config = dict(
    experts_per_token=4,
    moe_layers=[1, 3, 5, 7, 9],
    lr_router=0.00164,
)
Below are experts of layer 3 (counted from 0) of a mixture-of-experts language model. Rows are named router (the router's row for the expert), gate (a neuron's input weights, with its number), up (a neuron's input weights, with its number) and show model dimensions 0-255. Each number is 50 + 10 x the weight over its row's rms, rounded and kept within 0 to 99.
Before each expert's rows: a language model's description of what the expert responds to. This comes from a sample of Wikipedia text that the model never trained on.

# expert 37
Final digits of numbers
router:46 59 36 45 56 57 45 50 40 52 57 32 37 47 58 56 51 42 61 58 47 36 84 43 48 66 60 42 48 54 48 34 41 47 49 61 49 46 59 42 50 49 42 40 54 47 43 55 47 40 50 54 58 68 39 40 48 35 58 59 56 28 46 45 30 60 53 36 71 53 69 52 33 68 55 49 63 43 47 56 63 46 45 32 38 55 65 54 60 57 62 61 57 32 52 58 46 59 44 42 37 70 58 41 48 67 47 66 68 36 48 43 48 42 76 37 52 44 58 63 64 41 28 46 43 58 56 45 48 61 44 41 60 63 39 57 59 40 52 41 48 61 50 42 49 55 63 57 49 47 49 43 42 72 55 40 43 45 39 49 63 41 47 45 33 57 34 39 57 56 59 34 65 44 47 54 50 50 31 41 50 72 45 34 69 72 31 52 53 53 33 32 50 46 42 46 57 57 57 47 45 52 48 55 43 63 59 58 54 56 50 64 49 58 63 63 45 52 63 36 54 49 61 49 61 54 55 58 47 36 46 58 46 43 44 63 64 65 48 55 55 42 52 46 61 52 38 44 46 41 66 49 40 60 56 37
gate0:32 53 63 41 47 63 80 39 40 37 50 50 42 40 38 40 54 44 59 55 44 40 54 38 47 48 49 47 72 61 59 66 72 64 60 39 40 35 41 53 44 46 61 52 48 58 47 57 71 53 54 47 56 51 51 30 51 54 52 55 42 48 55 48 45 56 48 45 52 34 40 56 55 53 43 55 42 34 52 52 53 54 42 32 57 56 45 51 44 40 56 59 52 68 28 67 55 46 59 68 46 66 29 51 42 46 58 44 49 57 56 42 31 44 44 62 32 67 58 74 46 52 61 48 55 67 41 49 43 51 41 46 77 47 56 47 60 55 46 36 80 55 65 41 66 41 53 60 60 65 50 33 43 36 44 53 47 52 58 50 56 59 49 41 55 53 59 51 39 56 54 42 53 52 51 59 55 43 44 55 60 39 53 42 40 53 48 38 46 50 49 69 32 52 58 63 57 58 37 34 41 44 32 38 52 67 46 43 72 51 47 51 39 60 63 61 38 37 55 49 53 70 44 64 43 55 51 53 60 39 49 48 48 42 53 46 34 34 52 54 26 52 33 53 46 58 39 37 42 49 56 53 53 47 59 67
up0:33 60 54 44 46 60 77 29 43 47 46 59 48 48 43 36 58 45 60 51 28 45 66 48 42 51 55 57 64 49 64 56 51 53 50 31 44 36 49 38 18 53 43 67 46 48 27 60 57 43 56 41 46 55 41 42 46 52 35 59 48 47 45 46 37 32 48 45 60 52 33 45 63 47 43 55 29 47 51 47 53 61 47 55 62 45 46 54 57 43 52 55 55 49 50 51 47 41 45 70 40 73 44 44 47 51 59 40 55 49 56 36 50 83 42 47 39 65 58 52 36 50 44 49 49 51 59 61 47 47 48 52 57 40 49 45 58 51 55 42 66 56 56 46 54 36 63 47 47 56 63 49 35 41 46 43 66 64 50 29 30 64 56 49 39 69 61 50 52 44 32 58 33 51 61 51 51 41 44 44 54 37 39 63 53 60 33 54 63 64 59 66 40 46 49 52 49 50 50 60 55 53 56 61 49 60 30 42 63 66 41 53 35 48 73 66 36 32 64 36 59 65 48 50 43 52 61 36 68 32 54 56 64 42 38 49 37 43 52 55 50 57 43 52 55 60 51 51 54 40 59 46 61 51 52 59
gate1:63 59 31 40 49 39 53 55 62 54 53 46 72 32 42 32 63 52 51 60 37 52 68 58 68 50 75 53 67 56 48 53 61 50 61 59 74 52 54 44 33 68 52 51 37 48 55 44 34 40 57 59 59 51 54 42 51 58 50 65 48 65 64 47 65 63 58 57 49 60 55 50 62 62 65 45 49 51 43 38 68 49 57 37 47 44 58 45 47 55 57 36 52 50 43 63 47 39 62 50 56 52 46 52 49 59 31 52 58 43 57 70 62 53 34 54 68 34 28 64 48 63 61 48 61 53 47 41 64 38 68 57 63 61 64 63 64 50 50 31 39 54 44 57 51 44 51 43 66 29 41 50 52 63 52 54 52 48 56 42 55 59 58 43 60 50 62 61 47 40 39 47 51 41 54 61 68 43 27 52 49 64 53 52 41 41 40 68 50 44 64 44 42 57 56 46 52 52 49 42 41 58 37 52 62 48 42 56 59 58 67 40 42 64 49 61 65 59 42 53 70 61 40 56 53 59 40 48 43 37 53 58 32 48 42 43 40 28 55 42 31 43 42 60 41 61 49 49 54 59 45 56 48 31 47 58
up1:47 50 48 46 45 32 50 49 44 36 60 40 38 41 37 44 51 49 54 58 31 56 51 51 64 47 41 40 50 43 46 42 53 52 37 55 55 35 54 65 47 56 45 67 52 45 41 39 62 46 49 50 45 62 52 49 57 33 57 47 52 54 33 52 37 48 38 38 45 37 70 57 44 42 49 45 34 52 42 46 40 48 66 44 51 45 46 54 35 39 56 61 56 54 53 60 55 55 55 53 54 68 59 40 48 48 45 41 65 47 46 47 63 50 61 42 61 73 49 55 52 54 58 52 60 45 61 44 39 37 53 62 48 56 60 36 80 53 73 54 74 61 37 46 40 53 54 46 56 62 48 43 22 53 40 40 48 53 57 53 38 50 53 58 45 69 26 44 53 61 51 66 39 55 75 55 52 59 51 57 53 41 40 44 72 53 44 34 46 39 71 38 48 57 45 57 51 38 36 57 50 51 25 46 51 49 48 51 57 57 49 57 71 42 72 47 46 46 41 63 50 45 67 62 41 51 41 51 57 34 67 63 40 46 79 39 49 54 38 39 48 66 54 65 47 39 44 56 52 51 59 68 36 74 53 52
gate2:46 53 35 30 40 50 48 30 60 58 52 42 36 53 48 54 36 64 39 54 56 40 57 41 39 55 40 58 40 44 36 45 54 41 56 60 56 45 59 60 34 54 49 45 41 68 53 49 53 59 52 45 54 27 52 59 39 53 42 61 55 45 45 54 47 63 49 70 49 41 34 58 51 43 59 44 26 68 57 32 38 52 48 68 48 43 46 75 52 43 70 40 42 65 57 38 37 55 44 52 33 47 46 58 56 37 38 58 54 51 66 52 65 49 53 51 54 61 38 63 48 43 38 52 47 72 33 40 35 59 57 36 48 45 44 29 35 32 49 75 48 36 52 46 62 52 40 59 44 28 27 50 37 43 42 46 57 44 51 48 45 50 61 49 53 54 45 52 38 52 69 60 59 58 41 49 50 65 39 46 60 55 60 58 47 44 39 43 46 32 48 58 60 63 32 59 47 60 38 57 56 60 52 43 54 51 59 50 45 57 44 57 53 30 72 54 52 49 51 47 54 32 75 55 46 48 45 33 29 44 42 33 65 43 43 41 44 46 48 52 44 47 63 61 49 57 60 53 51 41 46 49 49 66 68 51
up2:72 44 47 39 51 51 51 46 71 48 50 62 52 60 68 52 45 45 46 38 36 52 46 66 47 73 49 53 64 53 52 46 43 53 54 34 44 54 52 41 56 45 51 60 50 46 50 29 48 47 58 68 40 49 50 57 47 41 54 49 62 54 52 48 54 40 72 47 61 65 56 45 47 65 61 57 52 62 66 81 54 50 59 36 56 35 48 46 50 39 54 55 47 41 52 64 53 56 50 38 48 38 73 41 59 39 61 55 64 34 67 40 55 69 33 44 54 43 49 47 57 45 56 66 43 39 43 56 71 55 44 46 41 63 52 63 52 55 65 44 52 34 49 46 40 55 64 45 56 65 57 31 56 62 41 43 40 43 45 39 53 54 55 57 42 51 47 41 68 57 27 54 53 53 54 54 31 37 70 43 50 49 48 57 41 63 53 52 53 59 68 56 48 46 53 52 39 43 62 42 62 31 53 55 50 56 34 52 54 55 55 34 36 47 43 52 32 52 38 56 59 55 68 53 46 44 31 72 58 53 44 48 37 50 52 44 38 67 64 36 50 44 78 35 60 58 32 43 65 34 55 40 58 42 45 59
gate3:48 46 34 38 50 54 32 43 58 48 60 47 48 33 62 34 37 46 59 59 49 49 58 61 59 44 42 49 47 38 41 41 35 45 57 50 41 52 48 48 51 45 55 61 44 46 40 63 76 39 73 47 56 44 52 57 42 54 60 53 62 57 70 46 66 50 58 52 36 58 33 38 58 53 43 47 55 50 42 30 41 62 43 58 37 60 60 49 47 46 35 42 35 35 57 54 52 59 60 37 61 51 52 41 55 48 31 52 53 54 52 39 52 33 47 50 40 45 41 32 47 51 47 60 57 42 48 51 57 52 60 47 37 25 57 50 52 54 48 63 33 58 53 41 57 43 43 51 44 39 60 40 57 28 71 34 53 45 42 47 52 41 53 43 32 55 65 60 39 56 50 37 49 46 46 73 48 72 36 50 31 43 40 52 37 29 29 41 32 61 58 50 59 57 63 53 68 54 43 45 62 40 72 29 48 48 60 58 53 56 56 69 59 63 50 41 47 49 64 64 56 58 49 44 37 48 62 43 63 56 30 54 39 44 52 40 39 60 41 58 36 61 58 40 49 53 53 41 43 42 53 35 41 51 30 46
up3:50 48 43 56 58 59 49 54 46 36 41 53 62 58 49 64 51 58 49 42 56 46 35 51 49 45 43 60 66 55 61 50 34 33 43 46 56 60 61 56 39 62 43 49 69 63 50 46 30 60 43 44 37 62 35 44 69 62 34 36 32 49 43 47 44 34 52 60 49 42 50 56 55 39 71 41 51 52 52 45 54 55 53 51 57 38 41 44 62 62 52 47 58 48 46 29 51 52 37 65 55 58 65 53 48 50 70 41 30 45 55 55 32 77 58 53 51 41 42 64 42 49 39 55 51 55 53 35 44 45 41 68 61 68 55 69 36 51 59 60 65 53 47 54 51 59 45 44 33 67 65 65 32 53 44 56 51 46 61 37 63 68 51 56 59 50 51 30 70 36 60 35 54 59 41 38 46 55 55 41 72 57 59 56 48 67 70 63 51 57 40 60 46 43 39 53 44 47 68 58 53 47 45 48 54 53 51 45 58 66 46 61 63 37 67 40 48 53 37 44 48 58 62 48 49 52 54 35 67 42 57 45 49 68 37 54 53 50 57 42 36 28 46 47 55 45 46 32 48 51 43 63 43 57 58 62
gate4:58 56 66 60 53 44 43 65 48 49 40 59 52 54 62 26 47 56 60 58 69 42 53 44 30 38 44 53 46 54 44 38 40 59 50 49 77 49 50 48 57 60 53 61 58 67 61 57 41 49 65 34 43 50 45 47 51 32 70 55 33 48 52 37 50 35 33 42 55 47 49 51 46 49 55 45 36 35 63 28 57 59 44 47 60 46 53 69 52 41 52 39 49 64 61 43 59 73 48 48 52 73 57 47 41 51 71 55 63 41 43 36 42 45 40 51 55 29 58 59 52 61 61 44 52 47 48 47 55 54 44 41 59 43 50 33 63 51 50 41 38 45 40 51 51 76 50 46 28 44 56 36 33 53 47 65 56 40 51 36 43 60 54 52 46 61 58 49 56 52 41 63 42 46 50 45 58 50 45 54 43 43 48 36 59 58 42 51 45 65 50 50 48 63 53 53 44 67 48 47 39 48 47 49 38 39 53 40 42 46 44 77 59 45 52 58 34 60 60 46 51 60 35 46 53 46 33 53 73 57 42 64 45 38 45 47 82 44 40 45 43 57 51 26 52 42 46 57 61 35 59 60 60 64 57 30
up4:42 53 58 36 42 42 55 54 61 53 58 44 48 43 59 70 51 35 47 38 41 78 44 48 47 56 69 46 43 41 45 47 52 43 52 65 33 45 67 46 48 43 52 43 43 17 42 56 69 55 44 58 60 47 52 43 46 60 43 44 58 59 43 52 50 55 62 52 43 48 50 52 50 40 52 48 58 55 42 41 45 34 52 42 47 51 67 48 47 46 62 71 46 42 48 44 46 30 41 46 42 42 46 53 43 55 35 57 46 50 50 53 53 60 56 48 50 59 39 35 52 30 39 64 51 54 50 49 55 58 62 50 28 55 58 47 38 41 39 63 50 63 57 65 50 43 43 62 54 68 39 59 55 48 36 30 40 56 52 55 67 41 53 58 47 25 36 53 53 57 58 44 58 40 50 65 54 51 43 53 38 67 58 57 51 49 54 45 61 38 50 46 40 35 51 51 40 37 40 52 54 43 58 53 38 56 54 58 74 58 52 50 41 46 48 57 53 22 27 54 32 26 71 58 36 54 60 37 25 37 52 50 37 46 64 59 58 57 75 48 63 39 37 64 61 43 65 52 47 50 38 54 32 47 43 59
gate5:28 40 70 53 55 67 51 61 62 39 53 55 54 40 37 50 57 49 50 48 55 32 31 59 45 59 34 61 51 53 33 52 44 79 47 40 44 37 43 43 66 55 55 67 62 37 36 41 48 44 46 52 56 51 60 60 47 54 38 41 45 55 47 53 52 37 38 50 58 51 55 49 49 42 38 46 20 35 53 53 57 44 61 78 50 42 57 54 56 57 61 67 53 51 67 45 37 51 60 39 47 61 49 46 57 66 60 59 63 69 39 60 38 51 63 64 43 52 44 62 57 48 43 53 49 53 70 61 60 44 49 43 63 71 53 42 55 54 77 42 51 56 54 47 57 56 59 58 52 48 48 50 59 57 52 47 56 47 50 49 46 67 50 37 55 51 61 58 44 48 46 36 42 43 48 40 54 52 30 47 57 55 48 45 50 49 59 31 49 52 58 43 44 33 63 49 38 37 44 53 36 50 40 67 59 55 58 31 55 43 56 70 66 40 61 44 31 64 40 62 56 66 47 59 47 56 52 45 59 37 46 42 62 46 60 55 46 50 54 71 40 45 30 45 73 47 29 67 57 52 33 46 43 47 45 53
up5:51 48 28 45 48 52 45 51 46 51 53 34 44 50 43 48 41 64 52 36 32 39 36 46 50 58 49 49 51 53 53 61 53 35 50 54 44 50 49 57 37 54 51 56 19 67 55 66 53 49 46 39 34 40 34 63 77 65 42 41 44 58 62 45 36 58 61 40 62 58 34 56 65 56 66 59 41 48 67 61 51 54 43 44 40 53 36 40 52 48 44 49 61 54 33 35 68 46 50 48 54 52 56 67 50 47 68 36 39 39 61 52 64 62 54 38 44 36 46 49 38 53 59 39 58 28 60 46 34 54 39 58 45 35 55 56 33 55 35 41 60 47 47 51 41 41 48 29 57 43 58 53 50 33 48 48 69 40 51 34 45 59 49 52 41 53 59 45 40 56 42 63 58 47 50 64 47 46 60 63 58 46 49 47 38 42 45 58 64 51 43 37 45 46 39 57 42 65 55 71 56 55 70 49 52 67 47 56 63 58 41 51 27 60 41 58 35 46 37 27 36 59 41 52 48 54 52 32 40 48 55 47 58 42 41 41 47 41 51 46 52 45 72 48 43 58 67 66 44 60 62 53 72 49 58 47
gate6:32 63 37 45 61 56 61 59 36 58 39 61 47 50 46 39 54 14 42 50 40 56 37 40 61 56 41 67 49 50 48 49 50 54 38 54 51 48 62 56 46 56 57 64 59 40 55 40 55 69 52 35 56 45 48 62 71 40 65 51 49 47 56 41 46 47 55 35 41 67 65 58 57 38 54 57 58 42 51 51 51 36 74 56 60 58 50 44 56 58 26 48 54 43 45 55 55 55 63 42 57 45 46 58 48 51 49 35 53 47 61 65 54 43 45 47 49 50 68 49 63 56 35 55 58 46 56 45 55 46 52 51 39 58 49 52 63 53 63 62 34 54 46 53 52 54 56 33 46 48 54 44 58 47 44 34 59 38 50 61 64 59 31 46 54 42 62 63 50 52 48 65 52 50 55 44 50 59 46 42 86 56 29 47 55 58 43 54 47 59 51 47 56 49 36 53 54 64 49 66 51 44 54 63 44 35 43 67 48 61 43 46 63 36 55 37 53 50 67 53 50 29 63 54 36 39 35 45 58 35 48 60 55 27 53 49 62 67 43 60 69 59 49 59 48 44 35 63 47 32 62 24 28 43 45 44
up6:39 35 53 46 70 55 54 46 42 63 38 60 53 40 49 41 46 28 57 58 50 57 55 66 33 49 52 54 49 43 43 42 39 46 57 56 48 51 55 52 51 42 50 47 48 51 50 55 43 60 42 51 35 58 62 68 64 49 62 74 53 47 35 58 67 48 60 51 38 60 71 35 54 28 45 50 42 47 57 31 40 41 55 33 51 59 37 50 55 55 47 52 51 40 46 65 52 56 36 41 55 43 60 63 40 56 35 61 55 49 65 72 62 55 50 49 52 57 58 58 38 60 46 63 47 66 62 45 63 28 52 50 25 48 60 46 54 52 64 65 48 51 44 52 68 71 65 38 43 38 39 50 51 48 55 42 28 47 43 51 58 31 43 43 47 50 65 48 53 53 51 50 44 60 44 46 62 40 32 43 54 52 40 44 50 55 51 46 60 53 50 37 69 41 40 48 35 52 50 43 37 53 37 52 54 28 37 61 37 45 47 43 59 34 64 43 60 42 44 42 73 38 51 40 51 38 49 46 70 47 60 52 45 53 32 33 45 54 38 49 62 41 65 46 41 42 23 69 51 61 42 44 38 38 56 50
gate7:52 31 46 57 43 55 54 31 64 51 50 60 51 50 25 64 65 35 49 57 32 40 67 49 68 47 54 41 38 56 46 56 63 60 42 56 50 51 60 68 46 31 54 50 23 64 23 47 53 49 30 57 51 49 53 41 42 68 59 34 45 34 43 51 48 55 56 32 36 37 57 55 54 56 51 46 36 37 53 56 47 49 43 63 68 44 59 51 58 58 43 88 51 59 41 52 60 42 60 48 43 49 52 62 41 50 55 53 60 37 46 54 53 45 49 50 45 43 57 46 49 48 58 61 61 68 48 56 49 61 44 48 49 48 36 53 55 32 46 58 37 60 53 51 53 37 60 54 55 57 47 57 50 56 62 47 38 34 50 33 52 41 36 47 56 60 50 34 49 62 35 52 60 47 58 58 46 52 40 36 51 62 48 33 61 56 58 50 62 47 50 42 60 52 58 43 45 57 56 62 32 44 53 71 34 57 16 55 45 51 41 47 42 41 55 67 65 48 62 51 47 29 41 54 37 34 49 57 35 47 53 69 60 44 56 39 59 49 35 49 73 47 55 58 41 52 49 59 58 51 47 51 41 56 49 49
up7:54 28 59 56 48 61 48 32 66 45 54 48 53 53 37 57 48 51 59 57 39 40 59 54 63 41 55 40 36 48 43 48 73 71 47 42 53 46 68 75 53 29 54 52 15 63 39 54 56 40 29 65 56 49 55 49 62 49 53 49 45 37 44 57 40 55 51 35 51 45 63 55 52 42 31 56 55 47 60 53 43 52 43 69 61 52 55 73 65 60 44 75 59 72 51 51 58 44 64 48 45 63 67 61 33 48 57 54 67 51 54 55 59 48 50 50 44 42 69 49 53 62 61 44 60 57 50 61 44 53 48 41 52 51 46 46 58 28 49 53 43 57 43 33 65 51 61 46 52 43 42 49 45 46 58 49 47 26 52 36 54 42 25 43 54 54 52 41 66 59 35 65 58 54 55 55 46 54 41 41 50 63 68 36 67 49 54 47 63 43 60 43 50 57 51 43 53 52 52 47 41 36 50 69 37 52 33 62 51 57 53 44 51 44 59 65 52 62 58 46 54 29 36 46 31 32 60 55 41 41 53 56 65 52 50 43 46 36 34 52 62 51 54 47 46 57 40 65 53 50 55 48 46 57 47 42
gate8:34 33 55 62 51 55 49 40 47 56 48 46 48 46 59 56 76 63 36 81 40 42 58 45 59 58 61 57 37 53 46 53 53 53 46 35 52 37 50 53 32 66 34 42 56 49 40 62 43 33 40 25 48 65 65 48 59 41 53 53 49 32 53 55 63 56 49 28 59 56 65 47 38 53 39 46 43 48 47 54 50 44 54 58 60 51 48 59 55 54 53 59 41 38 51 54 66 72 35 43 46 32 40 47 51 57 46 75 48 43 48 40 56 31 43 40 42 55 53 43 73 43 52 60 52 63 49 44 41 49 60 61 47 58 57 54 52 39 56 80 59 53 40 26 28 37 52 56 64 43 35 56 43 66 53 38 57 64 51 65 63 60 45 46 50 63 42 42 44 49 34 52 41 50 35 29 57 62 37 54 63 48 51 54 47 43 42 47 38 58 63 56 47 50 53 46 49 35 52 32 70 64 62 52 68 55 41 55 41 50 57 58 59 47 50 67 54 48 50 73 59 53 58 57 50 62 52 51 54 58 49 50 37 52 51 56 51 62 52 42 55 56 38 53 47 58 50 60 61 64 70 52 56 53 48 45
up8:51 36 63 60 61 34 55 51 50 51 45 44 56 48 46 53 43 45 46 51 54 47 52 34 55 50 50 41 38 79 34 52 55 38 52 64 68 48 60 46 34 45 38 32 58 47 48 52 39 29 33 72 42 66 63 34 53 53 50 65 48 25 53 55 46 55 49 29 53 46 39 60 43 63 45 62 48 49 58 61 70 49 49 61 63 52 59 55 56 55 50 72 30 49 43 73 51 60 33 48 44 51 50 43 56 53 57 54 54 62 36 40 48 42 57 42 43 44 44 41 56 49 66 62 40 56 30 46 54 45 39 44 34 49 48 46 40 49 56 72 38 62 40 40 40 35 45 52 46 34 54 67 55 47 52 59 50 33 46 49 70 52 44 45 45 52 65 49 63 56 48 45 37 60 53 42 46 50 43 58 36 35 58 53 38 40 45 64 54 68 60 61 56 60 51 48 48 49 44 55 52 55 65 63 69 44 53 46 43 60 43 57 50 59 57 67 49 27 58 62 45 60 53 45 37 40 39 61 66 56 65 41 55 31 63 46 44 52 43 45 41 50 49 60 45 43 44 43 60 55 39 34 71 70 38 48
gate9:52 36 62 45 59 45 53 58 49 32 30 62 43 52 42 42 44 45 54 42 51 47 63 47 47 66 33 49 52 39 52 45 51 59 32 44 72 64 30 45 72 47 43 46 70 64 41 25 43 41 54 51 45 52 43 44 51 71 45 78 49 45 45 27 36 56 39 51 57 50 37 35 40 56 53 64 42 44 38 62 68 48 52 61 44 58 51 56 43 53 42 49 50 54 56 57 33 55 51 58 43 51 61 29 57 44 41 61 59 46 54 43 45 58 60 52 53 64 54 47 42 28 62 58 58 54 51 72 58 61 45 38 64 65 48 46 48 47 51 58 50 53 67 40 53 64 53 35 64 50 45 40 40 33 50 55 48 45 37 44 41 49 44 47 58 69 48 53 40 55 50 73 44 59 64 51 61 47 60 45 34 55 43 51 38 55 53 50 53 65 17 59 45 37 69 53 61 51 55 39 46 52 43 40 68 66 55 39 47 54 55 50 58 59 54 52 41 45 62 53 62 51 52 37 54 59 48 55 45 39 56 39 68 63 30 40 32 42 57 60 50 55 66 51 54 48 46 68 49 67 42 50 38 56 63 58
up9:60 68 66 60 55 35 37 46 55 55 45 37 47 47 42 53 55 52 42 41 54 67 47 58 44 53 51 53 38 66 45 36 31 56 32 53 56 40 46 41 30 58 58 56 51 43 46 34 58 51 46 62 39 46 58 59 39 65 49 63 52 62 30 43 62 45 55 66 48 46 54 47 65 70 51 62 49 65 67 54 51 55 74 62 40 57 71 64 49 64 51 55 66 72 37 35 63 32 43 62 46 61 67 43 62 54 53 43 59 47 58 41 53 46 53 54 49 51 48 57 47 50 62 56 76 54 42 51 53 44 37 63 57 48 49 54 57 46 59 48 26 64 52 45 60 37 49 33 45 48 42 60 43 59 52 28 47 53 59 62 52 53 51 39 58 49 41 43 36 45 58 57 59 50 67 44 53 27 41 57 45 46 63 54 57 60 75 52 56 35 51 35 51 57 61 42 48 53 37 48 57 52 63 50 55 52 53 51 58 56 51 39 57 67 53 28 34 55 36 55 46 63 41 60 38 43 47 37 38 43 46 67 43 47 44 47 54 58 39 75 49 44 43 33 62 60 46 56 43 68 50 35 49 53 40 50
gate10:49 49 34 51 63 47 37 59 44 30 43 36 54 47 44 50 66 46 45 49 45 52 52 33 30 53 57 46 57 49 57 55 47 39 51 71 55 49 66 49 40 40 63 52 33 42 45 48 53 43 48 60 65 57 52 44 45 43 66 43 37 59 51 44 61 29 28 48 73 51 44 45 50 38 32 45 56 53 39 48 43 67 50 66 53 37 50 47 63 42 51 37 61 68 43 53 52 64 59 55 31 41 45 75 49 47 48 46 62 53 65 24 49 55 49 43 62 33 59 55 70 69 60 62 65 59 52 68 42 48 46 60 45 61 54 70 48 53 32 54 51 53 51 50 49 47 28 54 37 38 64 52 49 50 45 46 44 45 69 49 59 55 52 57 46 41 50 69 49 61 57 61 49 42 53 57 70 55 38 53 56 48 50 47 43 47 39 54 49 40 66 67 58 48 47 46 47 64 38 54 50 29 55 45 48 49 44 52 49 43 67 79 44 58 41 45 40 41 55 47 37 59 71 63 42 35 39 52 60 55 42 55 32 48 39 58 46 68 49 50 45 56 54 60 69 53 32 50 45 63 46 40 55 35 43 55
up10:42 47 50 42 29 45 66 31 59 48 49 54 40 46 51 56 61 63 47 50 49 62 46 54 45 39 48 64 61 53 51 57 41 59 52 23 42 44 47 36 52 65 37 53 65 48 56 53 51 60 42 55 39 41 35 69 27 46 56 49 63 38 53 42 52 48 72 56 44 63 61 60 58 58 54 49 48 61 53 50 59 31 59 28 54 43 34 57 38 61 44 58 39 30 54 49 44 38 35 46 52 44 43 40 45 45 45 49 52 32 58 68 52 39 64 51 45 61 23 28 53 43 40 37 46 42 46 45 52 65 48 54 52 37 43 49 46 46 66 52 55 53 69 41 53 42 69 46 55 41 50 54 52 66 67 47 49 44 35 49 56 52 66 50 51 68 36 36 51 29 49 47 41 51 47 48 40 47 57 32 54 63 35 48 42 54 65 41 30 61 52 51 53 52 55 63 43 45 52 48 50 44 40 56 53 62 46 42 45 44 46 18 62 42 53 53 43 51 54 48 54 53 50 42 65 43 47 56 38 52 62 28 66 54 55 64 68 41 44 53 68 34 48 32 52 53 69 57 35 53 48 53 32 43 52 56
gate11:65 72 70 53 51 55 40 56 67 48 38 57 47 54 56 41 64 30 39 45 37 31 44 42 53 61 40 47 44 49 49 51 55 52 56 40 51 17 64 40 47 42 48 43 34 63 46 53 60 51 37 54 54 66 67 54 43 50 58 60 55 51 68 64 33 56 56 52 39 45 62 44 43 43 64 31 56 59 66 37 46 55 53 50 54 52 28 55 54 33 48 45 44 48 55 49 54 58 53 64 41 39 44 46 38 50 51 44 53 43 32 63 28 60 47 48 63 60 61 42 53 52 36 39 43 53 57 37 58 45 27 55 60 53 36 67 49 41 58 48 39 52 68 30 47 39 28 51 48 60 57 52 54 56 39 49 41 55 50 52 56 55 45 34 63 51 24 55 40 26 39 45 31 41 36 40 61 50 46 53 53 57 42 31 47 54 62 51 58 59 46 38 48 39 61 43 42 29 49 60 45 55 53 55 42 52 41 42 48 51 63 66 37 57 47 41 46 55 42 32 54 28 47 49 58 59 47 52 54 40 53 27 41 55 63 57 41 40 51 43 44 40 49 49 59 64 47 38 50 60 57 46 52 53 57 39
up11:53 57 40 46 46 58 40 50 63 40 28 58 48 55 60 54 60 43 39 56 57 35 52 35 44 57 60 36 54 38 63 56 51 55 79 46 48 32 52 57 53 54 50 62 57 56 50 37 45 46 42 51 52 71 43 67 67 54 52 46 45 49 61 60 47 42 54 53 44 49 61 42 38 39 42 28 51 53 64 49 45 47 56 51 64 76 46 53 36 22 45 39 57 50 65 59 54 56 71 55 42 53 49 52 50 39 43 40 43 42 49 51 41 67 41 40 72 67 55 50 51 60 45 61 51 48 55 35 36 37 40 59 52 47 31 54 61 48 57 68 40 60 61 48 38 60 23 53 65 55 68 34 50 51 33 55 54 37 55 53 54 45 52 39 64 32 39 51 52 35 62 45 39 38 60 47 56 59 37 45 35 58 34 41 67 55 72 48 61 50 59 37 53 32 45 63 45 43 41 43 43 49 47 45 44 55 48 52 54 52 66 56 39 51 33 49 54 47 51 43 50 37 57 51 45 68 54 57 55 49 63 43 38 63 56 71 29 45 49 56 43 39 57 54 37 53 42 42 56 47 61 53 36 64 55 35
gate12:40 39 66 48 46 43 55 45 56 63 42 52 58 55 73 54 64 53 46 62 37 48 40 42 57 67 56 41 50 50 51 43 58 64 38 67 79 39 72 38 53 52 37 52 55 45 56 56 36 53 40 29 50 61 42 52 45 54 47 47 42 37 51 40 49 51 39 42 63 63 59 57 50 48 37 49 52 43 34 51 49 42 49 28 54 66 34 38 60 46 59 65 56 71 45 58 49 39 49 46 46 59 57 59 66 46 60 44 64 36 62 51 42 32 53 34 32 70 48 45 43 39 37 58 53 50 69 53 46 48 42 44 58 51 49 77 53 51 55 53 52 46 52 38 51 47 37 58 44 50 59 50 46 38 46 29 46 53 61 45 56 35 53 41 57 61 49 26 58 30 46 53 52 50 48 56 59 37 41 46 44 47 46 14 60 45 54 64 50 82 48 58 48 54 44 42 39 58 43 58 54 49 56 57 43 61 51 37 51 37 40 49 61 43 51 34 54 54 42 55 40 54 66 43 46 52 69 47 73 46 51 50 46 30 55 47 65 41 50 43 41 59 58 29 58 49 52 47 43 60 49 45 40 37 47 59
up12:64 63 44 53 46 59 36 50 67 41 58 48 49 49 49 68 45 37 61 45 64 54 51 54 31 39 52 55 45 58 54 62 41 30 53 36 31 49 43 60 37 50 55 44 46 66 51 57 54 39 56 57 41 39 65 50 60 57 39 54 48 57 34 58 50 55 57 70 39 39 46 50 49 49 68 66 54 53 67 48 50 51 46 54 45 56 47 66 37 53 56 39 49 47 57 37 44 63 57 54 63 39 42 54 41 63 30 59 40 59 24 34 51 57 43 45 67 42 48 73 51 66 52 58 37 37 42 55 45 45 56 67 63 49 53 52 58 53 55 37 27 51 53 69 61 79 57 42 49 60 41 43 50 61 51 62 64 52 53 46 42 62 59 49 36 37 46 50 49 59 49 52 56 47 53 50 52 79 49 53 59 57 50 72 47 48 44 32 30 36 38 52 50 49 52 51 41 34 71 54 38 45 48 41 56 46 49 44 50 69 52 42 43 50 45 71 45 36 57 34 51 56 38 65 34 47 40 60 31 47 67 55 28 46 37 41 38 66 59 64 54 49 57 51 45 43 52 60 45 39 45 47 51 54 54 48